config = dict(
    n_layer=9,
    d_model=128,
    n_experts=32,
    experts_per_token=2,
    d_expert=128,
    d_shared_expert=0,
    activation='geglu',
    moe_layers=[1, 2, 3, 4, 5, 6, 7, 8],
    router_score='softmax',
    normalize_top_k=True,
    routed_scale=1.0,
    balance_loss=0.0153,
    balance_bias=False,
    router_z_loss=0.0001,
    init_std_router=0.0114,
    lr_router=0.00192,
    vocab_size=8192,
    norm='rmsnorm',
    norm_eps=1e-06,
    tie_embeddings=False,
    optimizer='adamw',
    lr=0.00226,
    beta1=0.9,
    beta2=0.99,
    grad_clip=1.0,
    batch_tokens=[65536, 131072, 196608],
    seq_len=1024,
    train_tokens=559000000,
    steps=4360,
    dataset='wikipedia_en',
)
Below are experts of layer 5 (counted from 0) of a mixture-of-experts language model. Rows are named router (the router's row for the expert), gate (a neuron's input weights, with its number), up (a neuron's input weights, with its number), down (a neuron's output weights, with its number) and show model dimensions 0-127. Each number is 128 + 24 x the weight over its row's rms, rounded and kept within 0 to 255.
Before each expert's rows: a language model's description of what the expert responds to; "comes after" lists some tokens at least twice as common just before its tokens as in all text. This comes from a sample of Wikipedia text that the model never trained on. Tokens count by the router's weight.

# expert 10
It responds to: Short inner word pieces such as en, el, l in rare scientific or foreign names, plus pipe separators and line breaks in lists and tables.
comes after: "| ", ".", "\n\n", "^{", "L", "g"
router [119 103 162  79  85 147 132 138 103  91 130  86 142  94 150 109 119 129 141 127 106 129 103 110 113 139 149 116 123 158 119 137 138 165 113 132 135 164 130 108 130 135 138 143 148 124 116 126 132  96 118 102 117 146 125 165 129 157 148 140  88 146 123 140  98 173 160 137 105  83 119 117 131 131 110  83 121 127 107 127 113 119  88  87 156 159 144  82 108 162 125 163 133 130 169 130 159 165 119 137 104 147 138 109 108 122 154 179 144 169 142 101 167 116 106 103 206 132 120 156  91 133 114 119 131  91  98 117]
gate2 [148  73 123 181  93 130 113 112 138 124 134 116  88  96 134 100 138 155 173  88 143 125 113 150 142 111 161 149  99 107 153  87 108 126 159 152 128 166 161 116 137  93 128 151 164 166 139 131 148 136  78 141 107 154 127 161 131 132  92 140 159 145  77 137 135  87 149 134 128  90 117 122 146 149 143 101 100  91 107  92  94 109 110 131 143 157 119  78 110 151 102 149 150 158 109 126 130 123  81 132 128  93 113 115 105 158 135 124 131 107 111 107 144 133 126 133 113 126  91 141 120  83 128 104 153 127 137 149]
up2 [178 107 111  97  92 162 151 143 125 146 164  98 115 138 156 118 152 134 126 133 132 147 128 135 126 133 120 133  94 125 145 128 157 127 109 145 127 130 181  77 135 120 122 110 130 107 100 122 131 145 152 128 174 140 112 182 130 117 128 147 106 130 117 148 168 105 155 157 121 119  54 161 155 108 125 149 172 124 127 123 121 119 113 136 138 141 117 114 164 145 151 136 162 126 105  88  91  99 121 135 181 129  96 148  85 141 108 106 140  77 127 145 168 156 134 174 106 151  94  87 140 126 131 112 103 154 124 108]
down2 [ 89 123 122 156 135 128 182 101 141  94 128 155 161 136  91 151 101 148 110 123 106 142 133 138 136 155 143 123 122 116 108 149 113 113 128 123 129 183 127  97 130 125 145 121 167 125 128  86 133 140 149 139 142 149 149  90 155  93 181 169 116 136 168 101  97 143 147 137 177 123 143 142 118 115 156 146 155 119 127 110 117 124 126 128 138  89  94 113 122 136 134 114  89 121 174 136 160 103 120 133 106 160 104 125 154 132 169  68  92 125 117  90 104 130 167 139 104  87 156 153 137 143 170 141 132 144  79 106]
gate3 [132 109  97 138 146 115  81 103 124 110 114 119 151  79 188 149 121  73 129 101 129 110 103 129 122 128 144 114 120 125 100 130 135 157 136 157 112 118 161 128 103 118 164 129 142 147 136 133 117 129  93 116 127 122 126 121 150 183 106 119 128 118  91 103 102 133 143 126 133 151 105 155 146 132 168 101 131 173 122 124 129  85 117  89 129 149 162 124  92 175  58 131 142  94 107 138 115 194 146 155 148 142  99 155 144 143 143 114 163 136  98 131 153  88 103 126 134 165 142 138 104  92 138 152 112 115 143 130]
up3 [119 148 169 146 128 115 109 129 159 131 164 130 128 127 151 156 146 113 139 156 138 125 124 115 127 143  96 147 117  90 133 127 140 108 135 119 131 102 120  72 131 166 163 145 133 120  98 144 141  91 123 170 115  88 140 163 187 124 130 134 133 126 105 153 100 169 144 106 109 140 135 126 110 112 105 143 102 175 139 100 133 140  52 131 174  94 137 151 121 144 123 182 153 131 136 100 132 154  95 139 104 120 146 119  87 129 110  89 124 169 128 122  99 121 123 114 113  96 157 180 102 129 153 141 147 145  87 162]
down3 [120 133 105 134 156 176 138 115  78 101 139 146 130 179 126 134 133 176 119 107 121 105 148 128 114 152 157 101 126 163 126 157 165 160 161 147 159 120 135 122 135  94 164 154 113 168 179 148 157 119  83 102  89 127 135 105 146 150 109 129 159 157 147 140 109  97 143 121 109 100 130 115  93 135 167 116 110  87 142 101 133 130 158  68 118  98 126 104 182  79 119 107 142 139 145 143 111 127 118 139 119 121 144 125 121 112 134 118 132  85 114 144 147 176 144 119 127 154 130 106 162  99 106 123 154 118 132 110]
gate4 [109 115 147 102 136 119 127 139 115 129 143 135 131 129 116 150 141 139 128 167  93 131 136 143 114 129 157 123  95 185 110  92 152 153 111 145 138 118 132 152 137 121  96 112 133  87 142 135 119 155 152 118 131 126 174 158  92 107 157 133 118 177 121 155 110 173 125 158 165 109 148 137 148 131 121  92 165 112 100 161 114 141 137 138 125 129  86 101  56 139 114 121 121 128 144 166 152 143 141 125 122  82 163 183 140 149 117 102 146  69  96 154 135  95 109  98 138 117 110 146  87 132 126 157 154 164 113 156]
up4 [109 138 134 132 131 150 190  67 126 135 138 111 107 164 113 123 162 140 119 129 135  99 115 144 147  90 141 124 134 139 165 116 112  84 109  94 178 121 133 117 105 110 133 115 110 106 116 147 165 128 184 115 114 135 167 108 145 153 126 142 122 103  82  99 160 126  95 146 129 115 158 147 201 104 134 139 120 144  94 136 136 142 164  95 141 144 123 124 158 122 156 102 120 117 137 144 116  93 128 111 120 136 159 150 124 139 138 116 117 112 114 117 133 143 133 177  76 128 112 105 161 136  82 147 177  90 142 108]
down4 [111 141 151  96 143 100 104 130  92 139 125 132 141 152 142 130 107 167 166 128 116 143 119 171 122 128 144 112 107 142 135 182  82 106 170 124 156 134 114 121 194 118 152 166 155 125 149 156 124 123  97 107 142 113 112 125 121 140 133 144 119 136  84 106 146 141 166 144  96 120 101 113  79 138 144 113 155 107 140  93 131 132 134 145 104 123 112  82 110 114 123 124 155 127 126 167 145 154 134 148 113 104 136 121 102 145  84 138 140 128 160 187 196 156 119 154 181 147 127  90 127 143 113 100 118 122 140  99]
gate5 [111 136 149 129 153 175 126 100 114 117 129 109 125 101 119 127  92 123 131 101 120  75 107 119 117 145 152  98 174 125 101 123 146 134 124 101 153 138  97 125 143  93  98  65  93  95  85 132 122 154 135 109 154 100 199 138 131 135 138 187  94 114 160 152 109  91 144 175 147 120 128 149 173 121 152 146 142 124 123 145 131 135 132 131 107 136 141 134 116 168 145 131 146 136 131 125 140 186 136  98 132 142 138 155 124  96 157 115 132 119 121  84 137  83 119 102 142 140 121 111  97 136 108 115 154  92 108  95]
up5 [162 148 124 118 144 121 106 143 151 130 139 129 157 158  92 143 130  76 131 141 127 131 111 126 144 113 128 137 131 132  97 119 153 148 121 141 109 143 137  96 128 128 123 148 121 144 155  97 134 145 147 136 142 156  75  98 148 151 156  80  79  81 138 102 153 133 115 162 110 102 165  92 112 149 102  98  97 133 138 132 148 161 115 112 129 136 107 134 192 104 165 111  90 123 137 102 138  93 122 171 134 143 120 108 119 134 120  99 134 129 175 113 113 168 123 104 113 116 114 141 151 191 181  89 104  90 106 130]
down5 [161 125 141 172 108 131  98 129 207 105  89 127  71 106 142 161 141 160 130 155 128 125 147  71 144 121 123 169 110 100 147 110 167  92 120 124 119 102 137 147 126 119 140 102 125 107 111 100 107 122 111 119 160  95 118 110 140 110 141 138 129 111  98 115 159 135  89 127 127 140  91 120 141 134 136  98  96 118 119 111 118 115 141 101 137 130 101 214 136 152 150 128 122  92 155 137 165 129 113 158 111 123  99 138 164 131 175 135 100 132 123 145  92 112 120 146 120 144 134 136 167  94 114 128 122 147 130  97]
gate6 [162 125 148 105 117 164 146 151  90  98  96 112 171 127 117  72 135 140 142 143  91 137 130 156 142 123 169 108 129 140 137 128 137 133 117 109 129 131 114  82 125 112 130 104  80 124 142 149 116 149 129 124  85 172 117 119 132 177  91 111 143 130 148 157 143 122 115 150 150 136 103 154 116 147 151 147 121 128 153 126 100 111 144  99 119 168 136 101 127 128 167 143 159  71 127 175 129 103 105 128 135  72 182 138 125 103 107 169 137 171 126  99 148 100 105 102 160 138 109 146 109 142 159  99 147 158 122 140]
up6 [155 148 129 108  91 113 128 139 152  64 164  89 126 113 147 155 128 126  77 178 128 150 118 149 117 155 158 137 143  93 108 137 117 117 130 122  97  92 111 176 109 135 120 103 130 127 143 166 123 132  93 101 185 130 117 122 138 118 167 134 162 123 132 153 167 129 144 123 150 127 120 134 136 161 100  73 144 123  95 137 102 134  69 163 110 136 132 166  97 157 131 121 157 114 137  91 105 151 164 139 132  98 129 131 121 143 132 108 130  78 132 112 113 106 151 115 129 118 101 110 138 103  85  83 142 133 123 143]
down6 [140 123 138 154  91 168  86 126 131 125  91 150 156 115 106 174 143 153 133 115 152 138 168  73 162 123 141 158 158  78 136 143 149 143 104 133 128 140 121 142 150 106 149 135 150  81 100 116 116 130 111 122  62 160 100  91 106 132  87 111 166 177 129 120 116 113 152 155 134 114 163 119 164 143 108 139 100 142 138 150 184 132 130 110 148 107 153 120 149 143 121 128 122 106 118 130 139 123 126 151 116 151 157 144 119 111 162  95  95 112 113 147 116 133 167 104  78 143 130 148 130 120 114 170 122 158 101 124]

# expert 18
It responds to: Prepositions and quantity words starting noun phrases, such as with, for, to, some, many, several, plus capital initials like L or R.
comes after: "of ", ". ", "\n\n", "with ", "by ", "at "
router [108 121 153 111 123 142 141 115 111 139 112  99 125 104 130  98 162 166 131 159 116 129 123 109 188 131 155 127 126 138 104 131 149 172 106 137 153 154 127 107 128 127 116 143 125 106  89 120 138  93 113 104 122 147 135 164 137 163 174 177 101 172 105 162 162 162 162 143 136 109 159  90 189 142 108 117 127 133  98 122 121  99 101 132 155 139 131  73 108 100 162 143 136 133 173 173 153 128 107 126 143  80 130 146 102 132 135 168 163 134 117 126 158 146 111 143 125 121 134 149 116 121 163 130 161 104 139  98]
gate1 [ 70 160 136 126 123 147 119 102 136 123 131 152 110 101 112 125 134 142 118 149 109 121 139 120 157 143 115 143 135 149 112 112  98 134 124 151 117 123 126 104 142 142 109 139 156 139 128 132  93 121 141 110 153  83 113 185 128 133 134 146 113 166  97 176 183 100 147  98 116  86 173 113 169 148 149 131  96 162 106 105  89 139 111 123 138 137 101  98  82 131 108 148  99  84 148 176 138 144 127 134 141  91 148 116 120 117 110 149 167 121  85 126 136 182 122 105  99 124 162 128 120 125 133 151  67 141 153 110]
up1 [145 123 120 140 119 107 124 145  92 166 117 122 112 106 177 176 113 100 103 113 118 119 129 136  91 123 194 116 113 122  85 136 112 140 125 128 150 128 145 125 182 139 124 141 108 119 139 144 140 124  91 146 115 142  94 128 132 153 131 157 118 142 122 144 103 138 143 139 145 135 154 118 183 117 127 134 135 160 138 114 143 115 108 124 102 112 152 104 115 144 191 159 110  76 131  92 113 124 156 121 198 128 105 165 137 136 158 127 137 114 170 156 130  97 129 114 129 106  55  93 135 157 110 138 119 127 174 150]
down1 [156  96 121 122 127 179 120 115 127 117  79 139  91 169 135 159 115 126 133 159 118 127 119 170 130 104 106 113 151  72 178 132 149 139 148  92 145 114 144 135  93 124 153 133  77 111 113 140 139 166 156 131  89 148 111 131 111  99 153  83 134 116 122 111 116 127 101 175 121 147  97 137 134 113 131 125 105  62 140 152 128 115 122 154 164 121 146 137 119 128 102 102 131 137 105 117  84 134 110 134 104 148 113 126 170 123 152 116 136 118 122  76 187 117 108 149 146  97 117 114 107 160 153 108 164 124 153 126]
gate2 [122  92 106  99 152 148 113 110 144 167 127 114 109 128 156 112 165 110 150 134 132 107 125 159 125  66 157  92  85 106 143 118 127 118 152 115 117 173 169 111 146 112 113 143 112 122 141 116 158 118  96 125 130 172 144 162 117 130  80 134 177 137  97 148 164 148 105 130 143  99 142 148 172 151 108 126 177  90  69 136 104 100 119 138 103 151 130 109 112 113  75 125 132 136 109 162  88 134 142 130 135 122 141 140 102 157  92 139 141 156 110  86 148 147 131 156 114 129 104 112 127 129 161 108 138 111 156 128]
up2 [155 116 104 105 107 130 148 149 112 147 119 130 127  73 149  98 131 162 128 119 128  77 128 161 154 121  96 150 113 116 166 102 111 155 104 139 161 147 172  81 118 132 102 143 147 124  90 131 108 114 120 147 121 142 114 190 149 154 120 137 126 147 124 124 152 140  81 138 129 133  70 132 151  98 145 134 126 139 110 125 128  99 153 129 102 155 131 124 156 158 194 136 165 121 141  90 114 142 166 151 106  92  91 127 144  76 115 125 136 143 157 160 148 115 135 153 117 150  98 136 117 112  85 133  91 152 113 134]
down2 [ 96 120 123 136 124 102 174 125 103  89 135 165 155 137  93 114 101 154 119 114  96 133 137 119 106 103 103 105 139 124 129 160 153 162 144 123 119 156 126  89 162 127 143 133 130 116 134 157  94 142 137 119 100 135 158 122 139  51 113 132 107 100 159 163  89 139 110 118 116 106 156 102 134 133 120 104 129  97 139 172 144 163 101 122 137 133 110  99 118 177 130 124  85 104 162 156 131 143 119 131 164 126  77 147 142 122 149 148 103 143 159 123  84 114 103 134 134 119 142 122 161 188 112 115 111 143  76 114]
gate3 [113  86 128 161 146 133  97 137 120 125 135 112 119 124 155 122 109 127 133 153 173 101  83 127 114 132 135 153 132  78 103 121 134  96 126 156  84 127 146  98 135 139 134 144 123 150 154 150 173 160 113 129  92  93 113 101 165 163 108 114 159 159 132 140 104 149 134 124 152 129 138 133 161 101 156 125 147 171 127 110 121 106 133 103 105 182 142 144 143 141  83 118 136  79  98 127 121 132 160 175 165 152  94 190 162 126 118 137 152 105 113 139 160 141 132 138 126 176  85 120 120 131 161 118 124 113 149 151]
up3 [125 140 155 106  98 133 107 161 127 127 139 111 125 184 151 125 136 138 163 132 115 175 130 102 110 133 108 130 145 105 105 101 109 105 120 164 169  87 132 130 163 153 167 104 137 101 107 149  94  93 123 174 140 118 148 163 152 124  93 142 133 122  73 160 117 134 116 150 164 124 142 131 129 129  80 149 151 118 150 112 193 111 104 125 140 104  88 132 121 136 131 121 126 123 124 106 127 121 108 128  88 124 134 126  56 135 100 136 100 104 132  98 100 135 109 132 134 100 146 183 121  82 153 152 136 150 113 137]
down3 [104 125 128 117 153 113 110 154  72  94 113 148 116 136  98 123 145 133 108 111  98 120 129 104 157 125 124 111 141 164 149 159 163 158 129 155 105 156 149 121 110 128 121 136 116 166 169 158 178 149  92 141 156 135 107 124 154 140 125 137 167 149 124 153 151 109 150 124 125 170 106 149 108 164 135 130 119 119 125 115  78 136 142  66 116 150 169 124 136 109 112 131 108 134 140 123 126 150 120 118 130 143 118 127 182 141 135 105 142 123  94 108 213 141 136 105 166 197 130 116 107  99 143 152 147 126 133 111]
gate4 [ 85 144 117 121 134 113  91 127 138 126 117 151 118 106  93 133 131 125 112 201 113 111 111 108 127 152 164 119 122 170 101 133 144 166 151 160 142 120 139 143 119 162 105 133 148  89  98 145 111 136 156 133 141 105 180 163 112 130 126 143 125 159 130 112 154 162  86 133 170  90 161 116 160 117  99 120 142 137 102 156 144 150 102 140  94 126  99 141  97 140 126  89 142  98 165 108 154 139 137  92 145  68 165 162 137 152 135 128 133  90 116 140 132 115 102 134  94 139 172 166 118 135 140 154 154 145 120 131]
up4 [104 157 128  96 159 131 156 113 116 119 134  97 140 137 141 134 126 136 113 118 155  73 118 163 186  87 155 107 159 126 160 153 112 135 110 129 162 195 140 159 133 139 127 120 106 109 122 140 190 118 126 126 120 134 151 142 149 130 102 160 122 139  93 117 123  94  86 136 124  95 138 139 141 106 142 121 134 127 113 115 107 136 145 118  94 106 148 153 166 131  91  97 155 107 113 138 119 149 122  97 120 131 115 129 120 161 147 167 133 114 109  56 134 168 110 176 142 147 109 103 138 109 121 171 154  92 108 149]
down4 [ 93 156 155 156 168 114  93 160 129 161 108 139 113  98 163 132 137 139 143 119  93 171 135 128 164 112 137 128 115 140 138 146 150 126 120 116 151 124 114 119 153 100 105 161 111 121 112 138 164 121 107  84 122 134 139 106 104 167 124 169  67 149  98 137 135 103 186 137 121  97 112 153 108 116 139 116 149 128 138 145 169 118 171 167 120 110 115  96 128 123 133 112 152 160 139 170 124 159 118 180  96 114 128 135 130 110 116 147 110 103 135 143 199 121  92 124 112 129 152 103 160 137 142 144 121 161 167 112]
gate5 [117 162 168 108 150 158 145 107 158  91 127 118 154 160 155 126  92 139 163 136 136 144 125 125 141 154  93 125 157 128 110 104 112 149 110 130 167 128  82 151 102  79 110 120 120 118  78 124 154 135 161 121 131 128 178 136 131 130 148 122 116 149 131 157 162 116 182 130 136 145 137  91 161 110 171 143 107 148 121 108 147 162 166 128 150 141 127 125 130 133 149 143 117 106 178 101 133 153 135  96 129 127 159 146 118 139 147  94 128 118 132 121 135  45  97  92 172 148 134 100 151 123 115 105 115 131  96 104]
up5 [134  98  82 178 111  81 119 122 148 168 158 142 129 148  98 123 104 138 146 159 115 130 117 116 178 168 116 140 140 116 114 106 146  99  87 128 135  89 143  92 145 139 133 100 122  91 125 121 109 141 161 126 134 132 116 103 116 154 145  87 113 104 115 126 136 136 123  94 132 171 136 105 147  93 136 115 135 123 132  95 138 100 151 130 158 144 111 121 157 130 155  67 111 150 158 163  78  87 122 130 126 155 123 144  89  98 165 118 140 128 139  84 121 153 109 112 123 135 108 129 168 196 127 141 109 122 157 120]
down5 [106 146 138 125 117 137 103 147 162 191 137 106 137 138 165 128 151 139  99 121  64 139 122 123  96 109  94 159 138 127  92 123 116 127 139 123 174 150 122 121 158 143 124  96 110 142 115 126  94 174 139 127 120 115 135 128  91 131 118 147 145 144 182 101 121 108 154 145 133 182 141  78 143 117 143 128 129 130 122 100 154 142 112 151 120 135  89 187 106 107 129 103 162 130  92 122 107  95 145 159 137 162 120 125 139 122 190 130 121 108 136 147 138 132 164  79 144 127  91 121 172 111 126 109 118 167 120 125]

# expert 13
It responds to: Election tables and political text, such as party names like Republican, Democratic, vote counts, percentages, pipes, and offices like Governor, House, Minister.
comes after: "| ", " ", "|", "; ", "Party ", "% "
router [111 109 131 113 112 169 105  77 121 134 109 109 142  94 128 106 135 163 154 154  96 122  87 145 135  95 162  90  86 140 100 135 140 151 107  98 136 117 166 124 155 122 158 139 133  77 132 113 115 128 165  96 116 132 156 114 138 153 189 159 126 136 108 139 150 118 152 132 120 134 159 126 169 151 113  87 109 104 122 116 114  97 114 102 126 153 133 158 101 118 156 125 150 124 163 125 154 156 115 115 137 115 139 158 123 178 142 184 125 123  97 125 161 172 130 130 134 135 162 156 109 136 161 131 184 123 112 105]
gate0 [157 112  83 151  97 108  98 173 155 172 165 161 136 134 149 138 152 115 111 119 115 120 125 110 128 104 151 140  43 168 130 161 118 105 149 163 109 151 159 136 122 111 117 160 128  87 110 135 103 147 171 134 136 133 172 123 161 118 133 133 161 106 111 103 110 139  94 135 119 109 128  97 127 163 109 168 143  79 167 131 140 126 153 122 136 140 166 143 134 171 114 139 112 170 122 143 114 156 132 158 127 124 162 153 135 130 164 124  84 152 153 155 117  88 132 144 121 116 101 121 126 111 121 113 111 133 133 106]
up0 [154  84 124 125 104  88 141 131 154 129  82 120 142 113 114 167  86 112  99 125 126 118 117 180 115 133  94 100 133 137 160 113 142 106 138 102 117 123 103 170 125 172 132 174 125 132 110 137 149 104 142 128 129 117 128 122 136 131 116 146 106 146 133  85 152 163 163 129 102 111 117 133 155  56 123 159 115 127 141 142 148 134 127 131 160 106 138 133 133  73 118 152 134 112 123 155  99 101 133 112 147 116 117 105  89  83 143 141 118 163 159 139 124 178  93 166 141 163 144 145 147  86 108 103 113 137 159 173]
down0 [120 146 146 130 143 136  62 142 181 132 126 142 130 116 153 164 123 123 128 113 102 128  88 127 115 120 162 110 102 142  87 124 118 167 124 159 119 112 154  72 132 124 127 140  98 141 151 112  89 177 119 124 115 143 112 106 139 134 126 130 182  75 140 109 122 115 151 179 180 131 139 126 160 118  95  80  75 137 126 139 165 142 138 113 131 143 149 122 102 144 111 122 144 140 122 122 106 105 117 154 108 116 150 104 123 163  92 110 134 132 120 164 130  93  94  87 179 140 161 109 118 118 146  93 133 119 119 131]
gate1 [ 75 147 166 130 154 176 136 101 134 160 136 139 132  88 122 130 162 122 151 162  59 132 136 121 120 162 121 124 141 159 121 105 107 150 121 108 108 183 101 114 142 107  96 133 142  97 102 155 108 118 165 103 169 109 114 163 122 122  99 146 123 157  89 147 145 105 151  85 124 122 151 105 116 157 137  99 126 107 106  89  89 126  93  83 113 126 102 143 110 118  82 112 143 117 137 165 138 149 104 142 141  82 124  98  89 128 140 156 154 102  87 149 128 142 153 124 126 137 131 135 135 114 115 135 109 133 136 113]
up1 [126 123 151 176 138 107 145 138 134 168 122 129 134  96 157 152 133 106 134 106 154 152 138 140  91 140 181 116 103 131 102 110 126 155 157 121 102 127 145  91 146 107 123  98 134 131 152  84 177  92 134 141 128  79 126 116 119 166 139 136 133 115 111 126 107 138 129 150 159 162 147 166 164 168 143 103 157 168 138 117 137 149 104 114 139 102 153 136 184 138 141 170 136  57 144  78 139 125 134 114 185 142  95 132 112 138 128 138 142 125 130 141 146 137 123 138 102 129  97  95 164 118 122 159 109  94 138 118]
down1 [132 101 119 152  93 156 141 153 130 117  68  97  94 157  82 160 113 111  95 156 128 134 159 100 109 120 127 111 144 117 131 151 120 127 113  97 136 134 103 116  96 130 116 194 100 117 119 136 170 161 147 117 159 111 108 145  89 123 137 101 146  91 108 114 145 128 150 170 102 110  96 132  80 138 118 102 118 107 138  99 123 112  92 197 142 140 110  51 161 105 115 116 137 140 124 155 130 135 128 116  99 120 131 128 121  91 131 131 145 126 138 102 165 124 104 140 116 132 102 113  87 132 125 111 157 108 128 118]
gate2 [178 102 127 157 122 148  99  93 150 115 151 126  86 120 153 129 151 129 207 158  95 102 147 198 147 132 156 104 139  92 122  98  97 120 157 134 122 123 180 170 140  99 142 115 158 138 140 130 131  98 114  88  79 130 137 132 120 161 102 149 138 186  92 149 152 126 109 137 121 106 140 110 124 108 112 127 109 122  96  95 112  87 141 130 161 163 120 117 113 120 134 120 151 141  81 146  97 134 129 120 135 146 156 122 113 170 107 132 128 121 117 113 148 100 152 126 138 118 135 149 131 122 164 129 119 143 109 127]
up2 [141 103 100 111  94 148 158 108 128 175 103  90 137 102 148 135 115 134 112 117 147 147 119 120 117 131 141 131 128 131 116  84 147 159 123 121 129 119 195 100 125  98 102 124 135  98  95  97 122 106 162 139 130 106 124 175 100 128 149  56 133 114 103 131 100 123 151 137 128 110  53 147 175 108 145 143 142 134 100 111 136 104 113 125 100 151 150 129 123 135 180 101 147  80 126 117 145 132 172 158 146 111 110 136 113 119 112 171 135 139 139 139 159 108 127 135 103 128 166 110 120 119 116 137 119 139 184 160]
down2 [122 134 137 187 121 137 157 136 135  93 115 156 137 148 126 112 122 154 149 102 161 153 166 124 112 129 136 115 126 126  89 159 146 126 115  86 152 130 120 110 153 132 142 137 152  90 156 103 132 114 143 152 128 139 137 160 128  81 159 201  96 105 184 102 123 174 109  98 141  93 143 126 114 142 113 153 107 132 131 150 138 137 105 138 138 104 104 167 100 169 116 167  91 151 175 117 136 105 107 155 110 136 127 129 139 106 120 133 108  86 139 136  89 147 104 135 123 141 153 177 145 147 114 125 125  71 125 139]
gate3 [137  85 130 148 126 132  89  95 122  97 148 146 130 137 142 124 134 133 130 105 131 137  85 102 136 149 134  82 127 147 105 112 117 152 145 151  73 124 187 120 140 130 151 133 127 122 158 129 149 102 110 108 105  95 145 111 151 196 127  68 156 121 101 127 134  92 117 133 154 145 166 130 169 157 157 118 108 129 139 120 144 112 127 101 117 170 179 132 145 134 120 109 102  72  97 117 124 146 133 153 155 111  66 139 149 151 130 157 118  90 147 142 162 129 115 116  98 151 127 132 117 133 160 113 149 100 149 149]
up3 [ 94 152 184 128 102 139 119  80 140 127 142 143 116 151 141 129 139 137 150 163 140 132 150 110 124 103  88 134  87  95 101 123 108 120 132 130 176  91 134 136 121 146 138  98  93 115 131 118  91 106 117 142 151  68 145 135 168 121 110 140 136 120 122 171  81 142 140 120 113 150 177 131 153 119  73  99  89 136 135 121 131 141  91 142 126  99 145 140  98 167 122 151 159 165 102  94 112 141 127 138 114 104  79 115 124 115 135 133  95 136 121 117 100 122 132 143 134 126 156 189  97 102 135 133 173 125 132 155]
down3 [101 136 124 133 146 114 130 124  73 137 112  95 107 150 105 130 100 124 120 129 147  99 166 164 120 133 144 139 155 134 127 144 145 161 116 143 118 114 128 125  71  78 119 106  87 205 165 151 142 153  97 121 103 173 123  81 150 143  94 134 162 136 125 141 112  92 159 188 139 135 121 155 130 152 164 117 137 112 154 121 115 141 161  91 136 121 125 123 170 121  76 128 115 136 147 130 130 175 146 151 144 117 132 147 137 125 142 101 132 132 152 144 157 157 133 129 158 157  97 117 146  80 138 124 148 144 138 146]
gate4 [ 78 160 143 143 123 160 142 140 186 105 151 119 134 132  98 129 114 153 113 186 111 144 128 121 154 112 141 152 125 133 126 126 156 188 111 121 137 139 168 112 143 125 136 130 142  70 114 121 127 107 156 134 172 113 159 167 113 114 173 137 136 139 123 108 127 147  82 110 158 114 120 105 129 101 156  81 124 133 115 133 171 105 128 147 120 128  80 109 113 111 118  99 150 123 165 132 113 147 131  91 122  94 135 135 130 178 118  95 135  68 100 158 135 129 111 124 142 110 175 156 111 148 146 144 141 152  99 137]
up4 [ 84 125 107 125 160 128 102 106 117 134 127  90 127 141  85 117 108 149 103 114 142 125 129 141 129  69 151 123 149 116 131 116 162 160  97 110 149 145 113 151 163 104 133 140 105 107 144 161 172 138 150 141 126 167 144 145 124 123  97 157 102 116  95  79 122 132 133 152 120  99 159 125 153 103 140 166 142 124  85  73 113 156 128  88 119 125 126 145 124 169 121  92 141 130 114 132 135 138 149  80 143  95 129 201 124 153 144  93 135 109 146  81 127 139 107 152 103 157 151 130 107 111 154 141 138 109  89 138]
down4 [106 135 137 118 159  93 108 133 141 169 108 105 134 112 106 129 120 144 159 145 115 184 150 121 110 121 149 131 142 106 122 154  75 120 162 108 173 131 119 166 182 128 134 153 142 147 156 139 136 145 139 152 122 179 126 154 109 129 132 110 146 132 104 105 119 122 174 135 151 125 164 113 110 124 131 141 144 138 182  95 115 139 150 153 124 141 128  76 126 147 152 151 141 126 151 135 118 128 111 157 131 114 134 144 118  93 121 133  72 144 121 146 187 117 129 175 134 159 143  92  80 129 185 139 102 155 163 107]